From a checkpoint of a small mixture-of-experts model trained on Wikipedia: a variant of SOAP for the experts.
Below are experts of layer 5 (counted from 0) of a mixture-of-experts language model. Rows are named router (the router's row for the expert), gate (a neuron's input weights, with its number), up (a neuron's input weights, with its number) and show model dimensions 256-383. Each number is 50 + 15 x the weight over its row's rms, rounded and kept within 0 to 99.
Before each expert's rows: "mostly gets" lists some tokens that are sent to it at least half of the time. This comes from a sample of Wikipedia text that the model never trained on.

# expert 1
mostly gets: " |", "|", " —;", " USA", " England", " India"
router:54 16 28 31 45 43 48 74 55 26 71 40 23 76 42 51 53 76 51 55 49 44 34 55 70 61 52 17 52 32 49 40 87 62 56 58 64 38 33 45 50 49 49 63 68 44 39 56 41 75 40 39 35 38 40 39 57 31 27 46 46 66 81 67 45 46 67 49 71 51 48 37 52 58 34 53 36 53 84 51 59 61 59 49 73 77 65 57 46 48 65 64 62 52 29 39 27 56 69 49 51 44 72 51 42 41 65 50 68 52 35 66 57 32 40 42 30 49 42 90 40 61 56 57 47 44 69 26
gate0:20 71 42 34 23 58 44 46 60 46 60 41 44 39 28 52 77 27 48 74 75 46 40 48 36 60 52 76 31 60 37 60 53 07 50 38 71 52 31 39 54 08 52 45 37 69 30 44 48 54 44 69 44 57 55 46 40 42 55 89 46 67 54 54 51 47 38 45 61 40 43 23 55 61 50 28 47 70 35 42 46 82 46 49 62 38 85 52 52 69 69 23 33 50 31 48 34 30 43 44 42 84 45 31 39 62 47 26 55 75 68 58 18 52 24 38 38 21 56 61 69 54 66 35 63 46 65 65
up0:77 68 54 22 47 43 53 55 69 43 25 61 55 37 43 80 52 37 66 52 27 34 48 64 48 40 53 48 41 65 61 59 61 52 38 35 41 55 36 28 49 62 44 77 36 48 85 66 53 52 35 72 20 39 27 51 42 46 39 46 62 27 54 53 42 40 34 58 87 59 54 23 36 56 33 45 39 25 71 48 61 48 39 61 50 59 55 84 71 59 41 61 48 45 62 59 52 56 37 32 53 81 26 28 17 53 25 52 61 50 53 60 42 30 51 63 19 66 54 47 45 35 60 56 86 40 65 42
gate1:57 56 50 16 49 27 71 35 44 68 58 55 47 37 25 55 72 44 57 58 52 51 53 52 70 29 48 75 54 65 31 35 37 64 24 51 64 54 70 20 51 74 60 59 60 68 53 34 41 53 36 42 43 50 33 39 46 39 64 50 50 57 32 64 63 61 48 54 29 38 33 27 39 56 55 38 74 58 59 72 40 71 35 36 51 37 61 58 63 67 25 45 38 36 61 31 64 51 85 55 51 43 44 44 99 62 50 44 47 66 68 60 17 34 60 69 41 59 54 37 33 53 28 60 50 56 44 40
up1:63 50 53 34 63 57 50 66 63 50 48 43 34 50 59 54 30 29 36 67 50 54 10 36 33 64 53 67 41 46 39 66 49 43 43 51 35 57 78 49 54 85 35 12 34 43 39 44 42 45 79 42 68 30 51 36 32 46 37 34 56 39 39 45 31 57 39 60 64 53 31 72 58 23 31 52 44 54 44 39 54 49 57 64 44 34 29 25 35 55 57 49 45 61 55 59 69 64 38 61 62 64 65 59 51 52 75 19 80 53 67 73 30 29 83 42 42 11 52 66 70 28 72 44 52 46 43 37
gate2:32 71 57 48 63 37 38 50 61 49 55 38 48 53 38 50 47 49 44 65 25 33 74 50 35 26 76 35 47 64 45 73 53 36 50 73 39 67 61 48 50 36 52 66 32 55 20 27 61 46 61 33 40 37 34 27 65 44 67 52 72 74 54 63 27 75 46 47 73 48 99 70 46 62 62 70 49 40 33 68 48 39 52 49 50 56 52 55 45 60 30 59 25 57 48 65 53 56 41 49 37 39 65 50 47 50 67 41 75 41 67 55 32 65 76 55 48 62 43 35 71 70 27 61 64 31 53 56
up2:38 42 43 47 67 57 58 45 46 45 29 57 39 45 66 55 13 54 63 58 53 51 36 45 42 27 44 46 63 70 57 38 34 38 42 48 65 55 14 74 34 45 45 65 18 40 53 71 51 41 62 46 57 60 37 54 55 53 61 36 31 45 24 62 64 32 57 34 47 48 45 54 37 11 44 40 55 49 56 33 28 43 47 66 48 53 52 50 35 40 68 29 71 40 55 76 17 88 45 33 29 49 64 56 54 44 46 62 47 68 36 48 51 20 39 15 68 63 59 55 31 47 35 23 49 23 61 75
gate3:45 72 14 29 76 66 46 42 93 35 74 78 29 50 24 58 58 15 46 59 46 36 70 47 52 57 32 57 32 39 46 68 57 38 41 57 30 44 66 49 52 34 33 48 52 33 58 50 47 36 33 60 52 35 45 57 39 60 50 17 68 65 55 54 57 45 38 58 72 29 34 43 57 42 60 72 23 65 71 31 63 74 53 56 54 59 40 39 43 57 36 73 60 35 52 42 66 70 49 39 49 77 41 45 49 48 76 40 40 33 50 46 54 50 41 80 33 30 46 58 27 80 73 29 62 45 16 27
up3:22 28 41 79 73 44 70 37 44 34 71 21 57 60 26 55 49 83 47 90 47 44 45 45 51 52 51 29 49 44 63 53 35 71 55 53 73 43 62 32 44 37 69 60 51 42 46 31 50 75 40 61 48 35 30 25 37 60 54 43 47 14 24 58 63 61 40 83 54 53 71 47 36 63 59 63 45 42 69 72 65 60 52 34 35 58 69 59 62 30 33 38 38 35 63 57 45 52 63 66 50 44 65 83 69 45 19 32 60 63 56 62 44 53 56 27 22 21 43 45 46 41 34 56 65 31 48 43
gate4:57 57 44 72 52 53 61 42 60 27 33 40 40 46 61 63 76 58 22 45 47 52 41 81 44 52 64 45 42 49 47 32 29 51 71 63 61 44 37 44 58 27 65 14 40 62 46 54 36 39 44 40 67 42 85 60 36 45 47 72 48 62 60 61 67 45 56 24 40 28 68 73 41 62 54 54 50 50 30 61 64 70 40 23 32 18 33 42 60 40 48 54 34 43 68 40 48 47 26 35 53 63 52 26 49 59 47 64 79 44 37 82 48 62 47 74 27 23 54 68 28 58 41 89 26 28 48 56
up4:36 27 54 66 40 57 44 27 60 51 44 52 74 36 68 54 66 65 55 49 58 60 48 63 79 43 45 37 50 38 55 40 64 51 57 32 44 42 32 41 39 55 44 57 44 77 34 35 35 36 51 67 23 38 61 39 63 54 70 40 34 46 23 58 51 25 61 63 53 80 45 62 25 57 32 45 54 75 25 71 56 34 65 31 47 58 28 54 51 67 42 80 48 64 50 35 42 46 34 49 42 48 61 52 43 18 54 60 37 31 55 58 52 69 50 63 54 55 49 40 51 57 66 37 66 23 45 45
gate5:47 69 57 63 45 54 37 55 65 52 25 33 12 39 57 57 47 64 33 27 62 34 40 58 61 42 79 30 41 41 17 51 67 52 36 68 61 44 51 22 42 65 43 55 48 48 26 55 52 45 32 58 45 35 64 48 68 51 51 69 46 55 70 44 29 24 63 45 30 56 45 53 78 70 62 65 34 42 51 67 46 52 43 36 27 43 56 36 60 42 51 34 63 69 46 51 64 62 29 27 56 48 48 25 47 38 62 67 44 52 25 36 54 73 51 42 21 52 60 45 56 49 44 29 45 47 49 35
up5:70 40 57 48 60 35 54 65 57 34 57 32 62 40 19 25 65 66 36 69 36 46 62 22 54 39 55 34 22 43 40 43 40 42 25 71 34 44 52 43 41 47 43 53 39 50 60 59 47 31 61 50 44 79 78 59 55 50 45 39 29 42 52 32 21 52 60 33 59 35 54 44 63 58 56 61 54 70 64 51 21 72 44 41 47 46 55 67 42 46 32 25 40 50 49 53 28 47 58 61 42 43 34 45 57 50 48 45 48 38 60 60 62 38 39 66 36 61 45 67 57 31 64 63 12 24 53 49
gate6:30 50 44 47 62 57 35 53 55 53 50 40 72 43 81 65 55 49 40 40 41 36 09 47 21 54 51 61 74 52 63 46 48 07 36 22 54 44 57 57 61 49 52 29 49 53 50 33 51 62 40 38 57 56 65 49 53 62 45 56 43 37 35 50 36 55 76 18 34 32 31 51 42 61 57 54 55 36 46 75 43 22 68 35 53 27 52 56 39 39 60 45 56 39 44 28 73 74 35 45 48 62 52 64 60 49 53 50 52 68 81 64 37 74 49 55 52 25 39 38 54 28 41 43 45 63 64 19
up6:34 70 36 54 35 41 33 45 78 39 41 47 67 35 46 56 29 37 65 45 48 45 41 50 44 50 50 63 72 70 58 52 57 45 58 27 22 77 56 64 89 71 63 06 29 38 54 66 58 55 61 52 50 58 39 53 42 50 39 33 64 46 24 31 30 58 42 79 19 35 54 51 49 59 39 56 55 53 50 69 56 58 46 48 44 54 49 75 67 62 56 48 42 30 41 37 69 50 63 46 34 37 47 71 42 90 59 46 64 50 38 53 50 60 57 38 45 49 62 32 33 52 52 65 37 82 66 70
gate7:22 47 47 63 33 52 64 41 61 45 37 32 53 36 44 46 50 47 54 78 30 16 63 49 52 37 51 52 49 71 48 32 51 35 70 39 56 45 50 46 72 31 68 54 59 59 66 61 36 57 17 30 47 58 62 57 27 86 36 72 46 31 38 57 73 51 55 63 47 42 49 50 16 57 28 67 53 31 32 50 37 55 40 51 55 20 51 04 78 64 47 68 58 53 39 51 49 51 34 76 59 46 34 56 58 61 40 26 30 60 48 55 44 48 55 21 53 63 57 53 53 21 53 62 27 51 48 38
up7:70 39 22 35 38 31 26 26 62 72 68 48 18 50 55 34 34 55 62 46 76 74 55 63 67 55 63 72 73 59 42 51 34 63 26 54 60 60 66 45 61 57 28 50 27 57 47 54 67 55 72 55 61 69 53 50 37 73 57 55 08 69 67 64 43 41 46 48 26 53 69 80 62 32 44 48 53 40 44 48 23 67 45 61 51 57 60 59 59 55 66 56 59 42 36 32 59 47 44 70 35 61 77 51 57 30 30 65 45 31 20 55 45 40 39 52 52 50 27 44 57 45 63 70 47 50 63 69
gate8:36 52 38 77 28 41 25 59 59 47 59 38 38 57 60 51 48 51 55 44 64 61 47 57 53 41 29 30 65 52 35 72 45 57 72 53 61 49 60 29 46 22 32 68 55 50 56 38 49 67 30 20 53 53 44 59 64 35 27 50 54 28 59 49 47 57 29 61 48 62 81 53 49 51 59 49 73 43 30 34 55 61 76 43 62 56 86 37 28 43 35 40 55 59 64 43 48 52 37 55 69 53 05 57 36 72 60 35 64 32 17 46 48 54 54 63 78 52 66 44 61 53 51 55 25 37 48 68
up8:37 59 76 43 49 53 33 48 46 54 36 47 51 52 33 51 69 41 28 49 62 34 52 66 36 48 38 22 21 51 42 61 46 43 62 69 41 61 49 51 39 50 43 46 57 52 45 43 71 25 50 31 50 31 47 40 64 35 49 57 56 20 63 39 54 57 41 46 35 47 41 45 70 54 76 27 63 99 52 36 21 39 37 43 45 88 52 56 38 48 46 48 63 53 68 77 61 39 28 66 59 56 68 34 46 77 57 55 42 28 35 46 39 65 37 38 38 46 54 42 44 75 63 43 34 63 56 30
gate9:37 38 43 52 51 30 59 54 55 87 66 58 46 40 42 18 70 49 47 62 49 81 21 45 67 48 49 46 56 93 56 42 43 61 38 55 62 51 41 66 54 68 37 56 50 44 57 49 52 62 44 64 43 50 28 25 38 26 65 39 60 71 68 37 43 42 59 16 21 21 57 64 56 54 64 76 61 60 71 56 61 22 71 64 55 32 65 28 57 52 61 65 27 63 50 50 44 46 53 62 38 60 28 46 50 56 21 75 48 57 34 49 60 45 67 30 62 76 49 16 61 25 52 62 51 26 52 55
up9:69 58 52 44 54 22 68 42 80 34 59 70 58 73 45 61 43 47 56 58 72 52 68 46 70 59 38 53 25 45 63 59 51 51 67 38 48 43 49 63 26 40 37 73 37 36 37 54 35 70 48 63 59 65 58 51 53 45 37 63 69 64 66 72 30 51 54 65 50 46 42 56 28 49 58 39 75 64 70 51 41 66 38 51 52 63 38 36 27 69 69 52 47 46 85 66 57 29 52 64 83 30 67 45 63 82 65 51 30 40 48 63 50 58 52 48 64 20 40 62 51 65 50 50 63 58 66 58
gate10:18 42 39 57 48 32 89 82 66 35 75 39 53 49 53 62 63 55 45 80 60 41 55 46 56 67 90 48 48 67 38 42 45 61 37 48 49 50 33 62 63 57 56 55 39 56 38 60 82 56 56 43 33 55 33 93 68 61 40 28 33 12 37 63 59 33 58 61 45 49 64 49 32 49 30 23 44 43 39 41 29 53 44 39 67 57 56 32 58 40 49 56 39 61 50 38 13 31 67 49 55 49 56 48 70 59 53 70 43 44 70 41 34 55 32 51 44 50 66 56 52 17 43 48 66 61 62 73
up10:59 57 67 67 41 54 59 54 60 39 71 39 27 60 59 36 58 43 39 53 25 63 46 50 83 51 27 43 86 29 52 47 52 45 71 48 62 66 11 47 71 55 54 59 36 43 32 45 53 54 84 69 45 35 39 30 44 36 39 43 56 33 52 43 45 55 39 28 24 19 35 53 64 66 55 47 37 70 37 54 55 48 63 30 43 27 37 92 64 47 51 55 61 77 56 46 59 50 75 37 31 59 38 43 51 76 25 48 35 64 53 36 35 75 68 59 89 13 26 60 69 18 83 48 71 44 55 51
gate11:55 61 39 52 74 58 70 30 53 28 48 60 67 75 32 38 40 59 37 37 84 38 50 61 64 51 39 44 59 37 47 47 64 37 45 70 46 61 47 51 47 85 68 28 41 87 17 22 33 24 45 61 56 39 00 61 47 50 36 60 45 45 80 46 25 65 45 66 50 82 62 21 72 53 38 77 31 55 56 72 64 60 28 39 43 57 40 59 20 68 44 72 49 77 79 53 56 35 46 41 34 69 45 58 50 48 60 72 41 53 44 41 45 47 49 58 43 19 60 55 44 49 46 32 62 42 37 65
up11:55 19 25 45 60 50 47 62 33 34 63 55 67 35 34 59 39 33 52 62 68 63 61 46 38 66 63 28 54 32 57 45 96 62 57 20 63 72 62 61 77 72 39 30 75 74 48 62 34 51 26 35 72 62 29 51 46 57 48 37 70 64 54 45 40 41 45 46 66 43 26 50 38 63 47 54 61 28 30 43 61 59 46 56 73 45 51 55 66 47 55 40 23 56 65 63 61 50 25 27 41 57 82 62 57 50 49 51 20 48 54 34 32 59 65 38 28 62 51 55 48 70 56 45 38 59 70 42
gate12:28 51 51 43 45 41 73 49 36 69 27 15 25 53 41 43 31 67 72 15 51 76 55 31 42 45 11 48 55 77 64 64 58 74 22 49 58 54 35 67 28 28 45 50 49 49 55 54 35 38 25 64 49 29 51 41 39 37 65 71 46 29 38 68 66 44 53 15 74 56 47 65 37 17 60 55 37 55 59 45 26 83 43 58 63 58 24 20 69 75 44 53 23 69 34 67 74 76 47 56 58 45 56 55 65 48 58 48 33 51 67 41 61 61 16 54 73 28 65 65 35 60 23 50 31 43 27 47
up12:49 64 47 42 48 47 60 22 71 27 47 75 31 40 61 45 64 41 49 43 70 60 50 54 23 38 54 67 62 64 43 46 43 47 66 48 47 49 43 57 66 41 53 17 62 46 33 52 43 12 39 77 61 42 74 33 59 14 53 60 50 50 52 14 34 40 48 39 60 44 42 46 56 62 71 57 49 68 42 46 65 81 30 51 79 68 51 55 62 62 75 46 59 65 53 58 74 31 67 26 60 51 36 70 71 60 47 61 51 54 42 54 58 64 58 78 27 33 45 47 59 41 58 55 25 36 56 34
gate13:43 62 54 31 46 38 71 41 60 49 50 52 37 41 46 73 46 52 68 78 30 65 67 53 41 55 58 10 49 56 35 51 33 38 52 87 59 50 38 53 35 30 68 28 19 35 35 27 52 53 48 55 33 40 44 41 54 43 36 41 72 44 51 52 25 75 66 33 62 58 60 38 72 72 62 34 44 31 60 45 69 62 67 13 49 61 62 79 54 51 61 63 44 61 63 41 61 23 42 75 58 41 61 35 50 25 43 47 30 57 57 21 44 40 45 41 43 53 53 68 76 46 75 76 65 46 32 72
up13:49 36 55 66 71 53 37 39 51 66 65 36 46 38 36 36 58 18 38 58 45 59 55 68 60 51 51 48 58 29 42 33 30 56 67 53 30 45 34 55 65 43 68 13 39 48 44 77 45 40 56 70 18 60 51 41 37 59 49 21 34 65 51 43 52 52 62 47 68 58 52 51 64 62 28 12 43 62 36 31 32 67 46 81 42 47 52 66 62 69 46 38 63 68 80 75 42 52 52 44 25 47 80 47 52 91 59 28 52 56 42 56 43 64 44 47 47 50 39 64 53 58 68 63 51 39 47 45
gate14:55 29 51 39 47 26 37 48 34 31 75 36 69 42 57 54 45 50 37 68 31 70 71 29 38 48 41 34 44 54 43 63 35 30 49 56 49 51 60 52 59 35 53 69 78 47 26 47 63 64 60 44 25 83 26 37 55 49 32 16 28 71 22 56 27 51 35 58 43 24 52 75 63 57 63 52 84 74 40 61 33 27 16 32 60 46 66 50 45 75 56 34 62 35 45 50 56 45 38 75 75 34 70 30 46 42 71 38 54 52 74 62 73 65 55 51 47 67 33 43 40 61 50 58 25 74 77 22
up14:68 58 38 58 41 73 49 54 63 67 29 42 25 55 72 69 39 64 74 21 66 66 30 23 79 54 62 42 46 70 55 38 44 70 21 69 46 39 68 57 69 55 38 32 46 74 47 31 44 65 73 73 74 57 58 31 53 58 29 48 70 47 58 65 42 31 31 47 58 24 44 53 34 50 50 62 39 50 90 36 53 62 40 34 20 62 44 39 57 44 48 76 52 49 46 45 49 51 56 61 47 41 27 46 50 31 65 59 31 32 28 62 49 54 45 43 55 43 43 38 48 29 57 46 32 40 40 28
gate15:50 64 64 38 53 25 52 40 58 35 62 51 48 16 33 64 57 73 38 49 26 68 62 59 84 79 63 34 51 41 51 43 59 39 65 60 49 35 69 43 63 46 49 46 47 20 71 50 48 42 53 54 44 68 50 42 51 19 50 46 32 36 37 27 43 33 59 79 34 27 61 72 41 50 45 79 33 68 58 57 58 39 31 63 48 75 61 39 39 42 38 27 44 46 88 33 41 42 16 43 44 28 79 39 45 42 20 63 61 34 49 54 73 43 71 46 71 58 30 55 60 50 60 57 33 57 79 63
up15:43 71 34 42 50 34 29 72 46 53 83 46 05 36 44 58 27 73 56 65 54 24 61 35 41 41 52 46 51 42 57 48 47 71 37 34 61 33 23 29 20 44 55 60 47 55 22 39 59 38 57 59 45 24 28 93 50 63 62 35 54 49 70 66 39 35 45 51 47 72 48 68 40 23 37 56 36 46 65 43 40 63 47 51 43 33 40 64 65 45 67 70 38 49 52 69 51 46 43 51 62 51 26 62 44 80 33 60 38 55 67 47 61 54 35 43 49 44 58 10 59 38 51 21 56 41 36 52
gate16:20 65 40 43 59 10 39 29 64 45 54 68 61 65 37 48 58 73 76 49 42 36 56 55 74 26 31 58 73 10 72 79 34 48 40 75 44 50 50 48 45 50 45 52 72 64 55 62 59 37 43 52 99 38 49 39 50 65 57 52 52 36 48 35 70 51 68 43 44 32 43 49 59 37 33 64 64 55 49 41 71 69 48 69 59 24 57 51 35 27 20 50 71 52 76 36 51 58 62 54 47 44 58 78 38 38 61 27 39 61 33 38 37 60 55 76 60 79 56 78 80 31 47 83 51 86 76 76
up16:37 62 35 58 76 68 45 48 38 30 25 70 81 57 11 25 56 54 42 66 71 52 73 25 35 68 48 44 71 36 75 59 34 45 63 62 65 70 44 65 48 45 74 09 41 66 44 45 40 64 65 57 61 53 38 66 48 60 29 51 33 25 44 69 58 76 57 52 58 49 42 39 27 42 51 33 70 27 63 53 49 28 45 64 50 57 34 50 57 47 34 49 54 45 47 57 67 40 51 43 42 73 91 44 84 27 66 71 41 38 22 50 41 25 40 51 58 43 58 61 55 74 72 44 44 41 47 90
gate17:54 85 63 54 65 49 34 43 59 50 65 30 62 24 69 55 55 63 55 40 49 27 61 64 57 52 35 53 62 33 46 42 54 59 43 64 62 46 41 36 39 39 69 77 33 53 41 49 40 57 80 48 27 48 54 30 76 44 65 42 25 75 41 48 54 53 50 63 35 66 60 17 22 32 58 72 55 52 50 57 34 33 70 77 61 52 33 82 50 72 50 52 39 35 31 45 23 45 40 26 28 50 44 55 36 29 39 63 32 62 46 23 20 68 32 73 62 50 32 29 70 35 65 81 36 47 52 40
up17:29 43 68 76 48 29 26 51 43 78 36 46 69 63 54 69 42 53 37 51 52 20 67 24 20 21 53 38 58 53 20 36 69 61 34 38 18 54 38 53 04 31 48 60 64 59 61 54 74 32 31 45 38 62 56 64 43 21 49 30 46 45 90 40 61 33 54 56 48 78 67 56 65 68 64 31 35 43 67 28 65 68 50 51 44 63 45 37 50 19 71 57 41 42 36 43 54 51 52 44 39 44 53 40 53 65 67 52 48 45 59 41 71 29 78 48 44 34 57 29 48 50 24 21 46 55 45 43
gate18:57 69 35 60 15 47 30 80 42 93 62 36 45 73 18 58 34 41 62 66 84 38 61 64 53 55 55 52 41 44 65 44 30 65 92 35 62 66 43 66 63 52 41 45 27 30 39 26 78 43 52 28 38 65 71 62 54 61 48 51 54 64 60 34 45 41 38 30 69 50 52 69 70 78 75 44 66 35 46 37 52 55 78 56 37 45 56 54 47 21 52 49 78 30 58 42 31 77 47 56 58 71 46 57 52 58 66 44 70 63 45 62 43 48 28 76 58 42 70 58 27 37 40 57 47 57 57 47
up18:66 47 52 69 75 51 42 54 55 52 41 50 37 44 31 55 68 36 49 46 39 81 44 70 70 47 55 57 60 62 64 64 48 35 16 21 22 49 40 55 35 56 38 63 59 25 44 58 57 59 52 56 32 29 54 44 76 45 30 74 65 54 56 59 63 78 44 40 57 68 46 37 53 70 60 68 57 44 35 57 52 38 31 65 34 15 45 48 44 59 47 74 55 62 25 46 37 33 47 23 53 68 52 60 40 45 49 55 64 30 28 39 69 63 48 24 57 23 47 36 78 60 72 44 39 25 50 52
gate19:76 52 26 54 48 43 58 72 60 35 70 90 45 37 37 41 62 14 36 56 41 71 56 56 73 38 54 49 55 21 57 37 66 50 89 52 49 58 48 45 54 64 54 57 61 53 52 51 43 40 67 41 33 39 46 44 64 66 45 37 59 65 43 55 40 26 42 41 44 41 22 43 53 27 57 43 54 74 58 51 54 52 71 83 37 63 66 61 51 54 63 72 38 27 44 66 16 36 56 44 41 60 69 52 48 53 45 83 48 41 45 38 86 84 33 65 51 63 45 44 52 38 69 46 70 61 34 53
up19:48 25 49 33 40 24 67 52 51 50 54 65 48 67 85 66 39 41 50 49 48 47 68 50 55 47 52 17 61 63 53 55 30 50 48 61 59 77 71 56 48 64 71 26 52 20 45 72 65 56 36 19 53 65 02 53 60 38 61 64 57 63 52 55 59 36 78 44 75 66 42 48 67 35 54 13 34 56 63 53 38 66 37 39 52 67 43 67 38 31 49 62 31 34 57 74 59 48 32 38 61 56 25 52 38 43 45 69 49 48 79 71 60 44 51 46 62 43 48 62 58 28 31 55 48 34 56 45
gate20:46 78 71 45 56 44 67 39 60 58 55 54 29 30 53 43 67 57 63 45 72 50 57 65 46 17 76 60 57 36 60 47 65 31 52 22 42 36 50 71 79 49 42 56 45 51 54 64 64 29 44 63 59 74 55 23 33 52 46 68 56 47 71 56 43 51 43 50 67 43 66 73 44 47 28 46 49 36 65 33 52 51 26 58 44 55 57 62 64 21 51 56 68 56 47 52 41 55 35 40 57 48 50 49 64 15 32 36 64 57 45 38 52 38 34 52 48 46 49 48 51 45 38 87 76 61 38 23
up20:70 64 30 71 59 57 42 65 53 54 46 54 54 15 44 60 59 56 52 61 43 71 49 66 47 18 72 61 54 72 38 28 32 56 47 62 62 64 55 59 34 47 35 37 46 45 61 61 49 59 69 68 33 64 45 51 67 68 60 62 53 32 37 63 57 32 22 46 56 67 66 32 27 42 67 57 64 22 38 15 35 35 56 99 58 53 43 52 39 35 54 44 45 48 44 41 61 39 45 58 50 75 73 57 76 30 55 53 38 65 65 43 62 58 72 52 37 43 46 64 19 29 55 83 47 41 45 71
gate21:46 47 96 58 72 56 68 60 80 29 33 38 36 29 66 59 51 63 50 47 51 24 65 80 28 47 52 68 56 43 53 58 37 77 51 30 52 47 41 64 56 49 59 47 65 38 33 54 39 65 25 39 61 49 54 68 48 63 60 65 52 36 55 47 54 64 76 35 59 49 41 31 32 44 55 89 49 35 39 55 50 40 30 45 47 71 80 63 64 25 32 42 39 61 73 51 60 50 54 37 75 48 19 44 38 57 55 49 60 49 88 23 45 36 61 35 34 37 40 45 53 34 48 48 13 61 21 31
up21:46 44 74 29 49 62 56 57 50 34 56 61 59 36 67 56 46 41 49 28 54 53 67 65 66 39 35 66 37 51 54 27 48 43 62 23 61 78 51 36 52 47 42 58 33 70 41 42 44 55 73 39 16 73 62 60 59 56 63 35 45 67 42 78 35 56 49 64 41 52 33 56 49 46 49 46 35 65 05 53 55 38 41 71 68 58 33 73 60 55 58 65 63 69 30 55 57 37 53 25 62 46 34 50 39 58 47 20 44 28 66 72 50 46 56 62 42 65 59 64 61 61 62 47 41 44 62 58
gate22:77 48 63 24 54 38 53 29 38 39 45 28 48 59 18 18 33 50 68 62 43 51 49 43 50 52 39 74 63 78 52 49 72 37 50 57 37 42 47 55 59 29 49 39 34 53 43 82 45 39 49 60 53 44 79 72 79 51 54 63 57 56 69 54 58 63 52 33 48 28 44 35 60 43 56 71 47 51 49 43 51 53 63 72 47 38 47 33 45 30 29 50 61 41 62 43 47 46 43 61 47 58 70 44 37 44 48 67 60 37 52 56 34 52 44 49 53 66 48 45 20 54 31 66 50 64 46 34
up22:69 71 46 59 38 36 38 35 52 76 58 63 45 41 79 60 54 33 41 87 27 34 83 56 54 69 55 63 74 47 51 52 62 79 53 19 36 44 58 52 60 70 53 68 87 54 56 46 30 67 35 46 59 17 63 20 39 51 49 51 58 48 31 57 58 25 61 65 32 60 62 49 58 43 28 43 57 64 89 43 44 50 82 45 49 41 73 58 68 65 26 66 49 22 45 45 67 55 34 52 26 61 60 50 62 22 53 28 55 45 24 32 39 59 44 25 55 54 54 55 84 36 58 69 62 45 64 73
gate23:52 63 61 64 53 44 58 61 51 64 59 45 67 41 61 66 66 10 76 27 42 41 58 38 35 70 82 72 57 56 61 49 53 37 52 43 36 40 71 65 54 17 54 86 45 26 36 65 44 41 43 53 59 60 44 71 67 36 36 50 85 74 61 54 54 55 53 38 57 15 75 45 52 68 56 38 61 68 42 54 49 54 53 60 50 76 83 41 35 64 32 40 56 35 53 39 39 41 49 52 11 47 59 38 46 87 65 27 67 34 23 49 56 42 19 26 46 51 56 35 47 42 58 91 36 42 42 70
up23:54 55 57 54 53 63 26 55 22 58 32 94 60 35 71 58 52 42 37 62 52 65 46 61 28 36 34 24 61 55 57 54 60 58 44 55 58 29 52 62 33 76 66 71 39 63 61 31 60 53 49 54 34 78 60 60 85 53 56 68 51 46 33 42 61 36 36 35 60 38 67 57 54 50 54 37 50 56 68 93 68 65 40 55 72 42 70 48 70 65 52 73 54 42 48 56 21 54 33 72 48 46 69 42 55 62 40 51 77 90 36 53 50 50 27 35 06 46 25 56 50 66 66 37 67 21 64 53
gate24:22 49 21 28 48 40 71 50 43 76 50 39 51 54 69 48 63 64 43 49 59 43 60 40 57 71 16 20 39 50 40 30 42 54 47 69 41 23 45 38 25 54 47 43 58 41 31 30 61 53 81 64 43 45 41 22 63 30 37 39 44 54 42 54 58 57 55 46 37 63 45 41 60 19 51 05 60 62 30 35 62 45 31 68 50 47 55 49 64 16 60 39 37 59 56 53 47 64 43 51 44 33 54 26 45 39 55 60 19 36 70 46 50 48 44 52 70 40 46 23 52 51 31 48 56 70 45 41
up24:37 37 07 54 59 46 41 47 54 59 27 55 54 52 55 63 49 50 65 62 45 21 46 33 56 42 39 53 76 58 55 48 43 45 39 40 42 53 54 23 43 55 22 41 50 57 37 41 65 62 57 48 38 25 58 67 43 43 42 39 40 60 41 45 36 65 53 77 24 51 63 36 60 35 54 56 59 49 68 46 48 35 69 65 14 37 45 56 44 56 50 55 43 61 88 54 49 51 52 54 48 57 69 61 60 37 44 54 38 30 78 41 36 32 45 61 18 51 43 41 84 43 56 36 53 47 43 50
gate25:69 46 69 57 56 68 60 72 51 72 67 37 31 28 64 86 61 33 57 47 53 44 41 62 66 47 42 45 59 42 20 29 52 31 34 51 41 74 56 30 49 76 39 31 58 52 53 64 37 45 61 33 37 57 68 42 32 37 45 43 48 57 06 54 43 45 39 30 53 22 64 51 69 59 42 27 50 24 14 30 39 56 56 34 29 37 63 61 63 60 49 35 49 77 78 38 21 70 51 55 65 39 50 36 46 62 53 44 59 44 53 50 39 61 73 39 62 47 53 42 48 55 49 60 50 59 36 39
up25:61 55 24 44 61 49 73 44 41 73 36 39 35 37 67 58 56 67 61 61 49 63 59 45 19 36 52 39 49 46 40 58 49 42 66 59 66 30 62 38 52 66 51 55 65 42 68 59 40 47 30 41 44 51 57 56 74 38 38 46 50 37 63 49 38 40 65 52 62 56 41 58 53 27 76 49 25 28 36 44 43 52 71 80 37 71 48 56 69 44 22 58 17 64 58 69 49 61 45 34 39 53 43 57 30 56 59 35 35 51 22 46 37 51 73 49 35 52 87 40 28 48 50 73 51 64 38 44
gate26:37 54 85 94 48 60 61 95 47 52 41 44 62 49 63 36 64 27 56 32 27 53 50 87 42 55 33 56 44 72 42 21 86 55 48 64 33 65 58 52 36 52 47 60 57 48 39 39 29 48 45 36 25 59 40 44 58 43 47 42 51 46 57 49 53 59 59 52 59 70 56 42 58 41 57 43 53 52 69 51 31 64 55 48 67 67 52 40 53 55 74 34 27 59 62 61 54 58 53 33 66 31 55 24 65 33 58 75 40 64 29 59 55 29 48 45 71 69 48 26 60 32 67 34 32 63 52 53
up26:52 43 59 63 70 62 49 40 64 59 68 31 30 49 74 78 74 81 35 51 47 64 39 37 28 49 69 35 45 52 22 56 34 67 28 61 66 73 27 75 60 32 65 52 38 75 53 45 48 46 31 68 47 25 42 65 64 51 43 39 54 69 68 43 50 48 24 84 50 42 26 68 59 72 40 43 43 56 59 49 57 74 35 64 39 50 57 41 38 62 49 57 49 57 54 31 37 63 66 41 66 58 64 25 54 53 49 42 53 38 49 52 53 76 52 59 56 30 45 78 66 55 74 50 32 55 71 55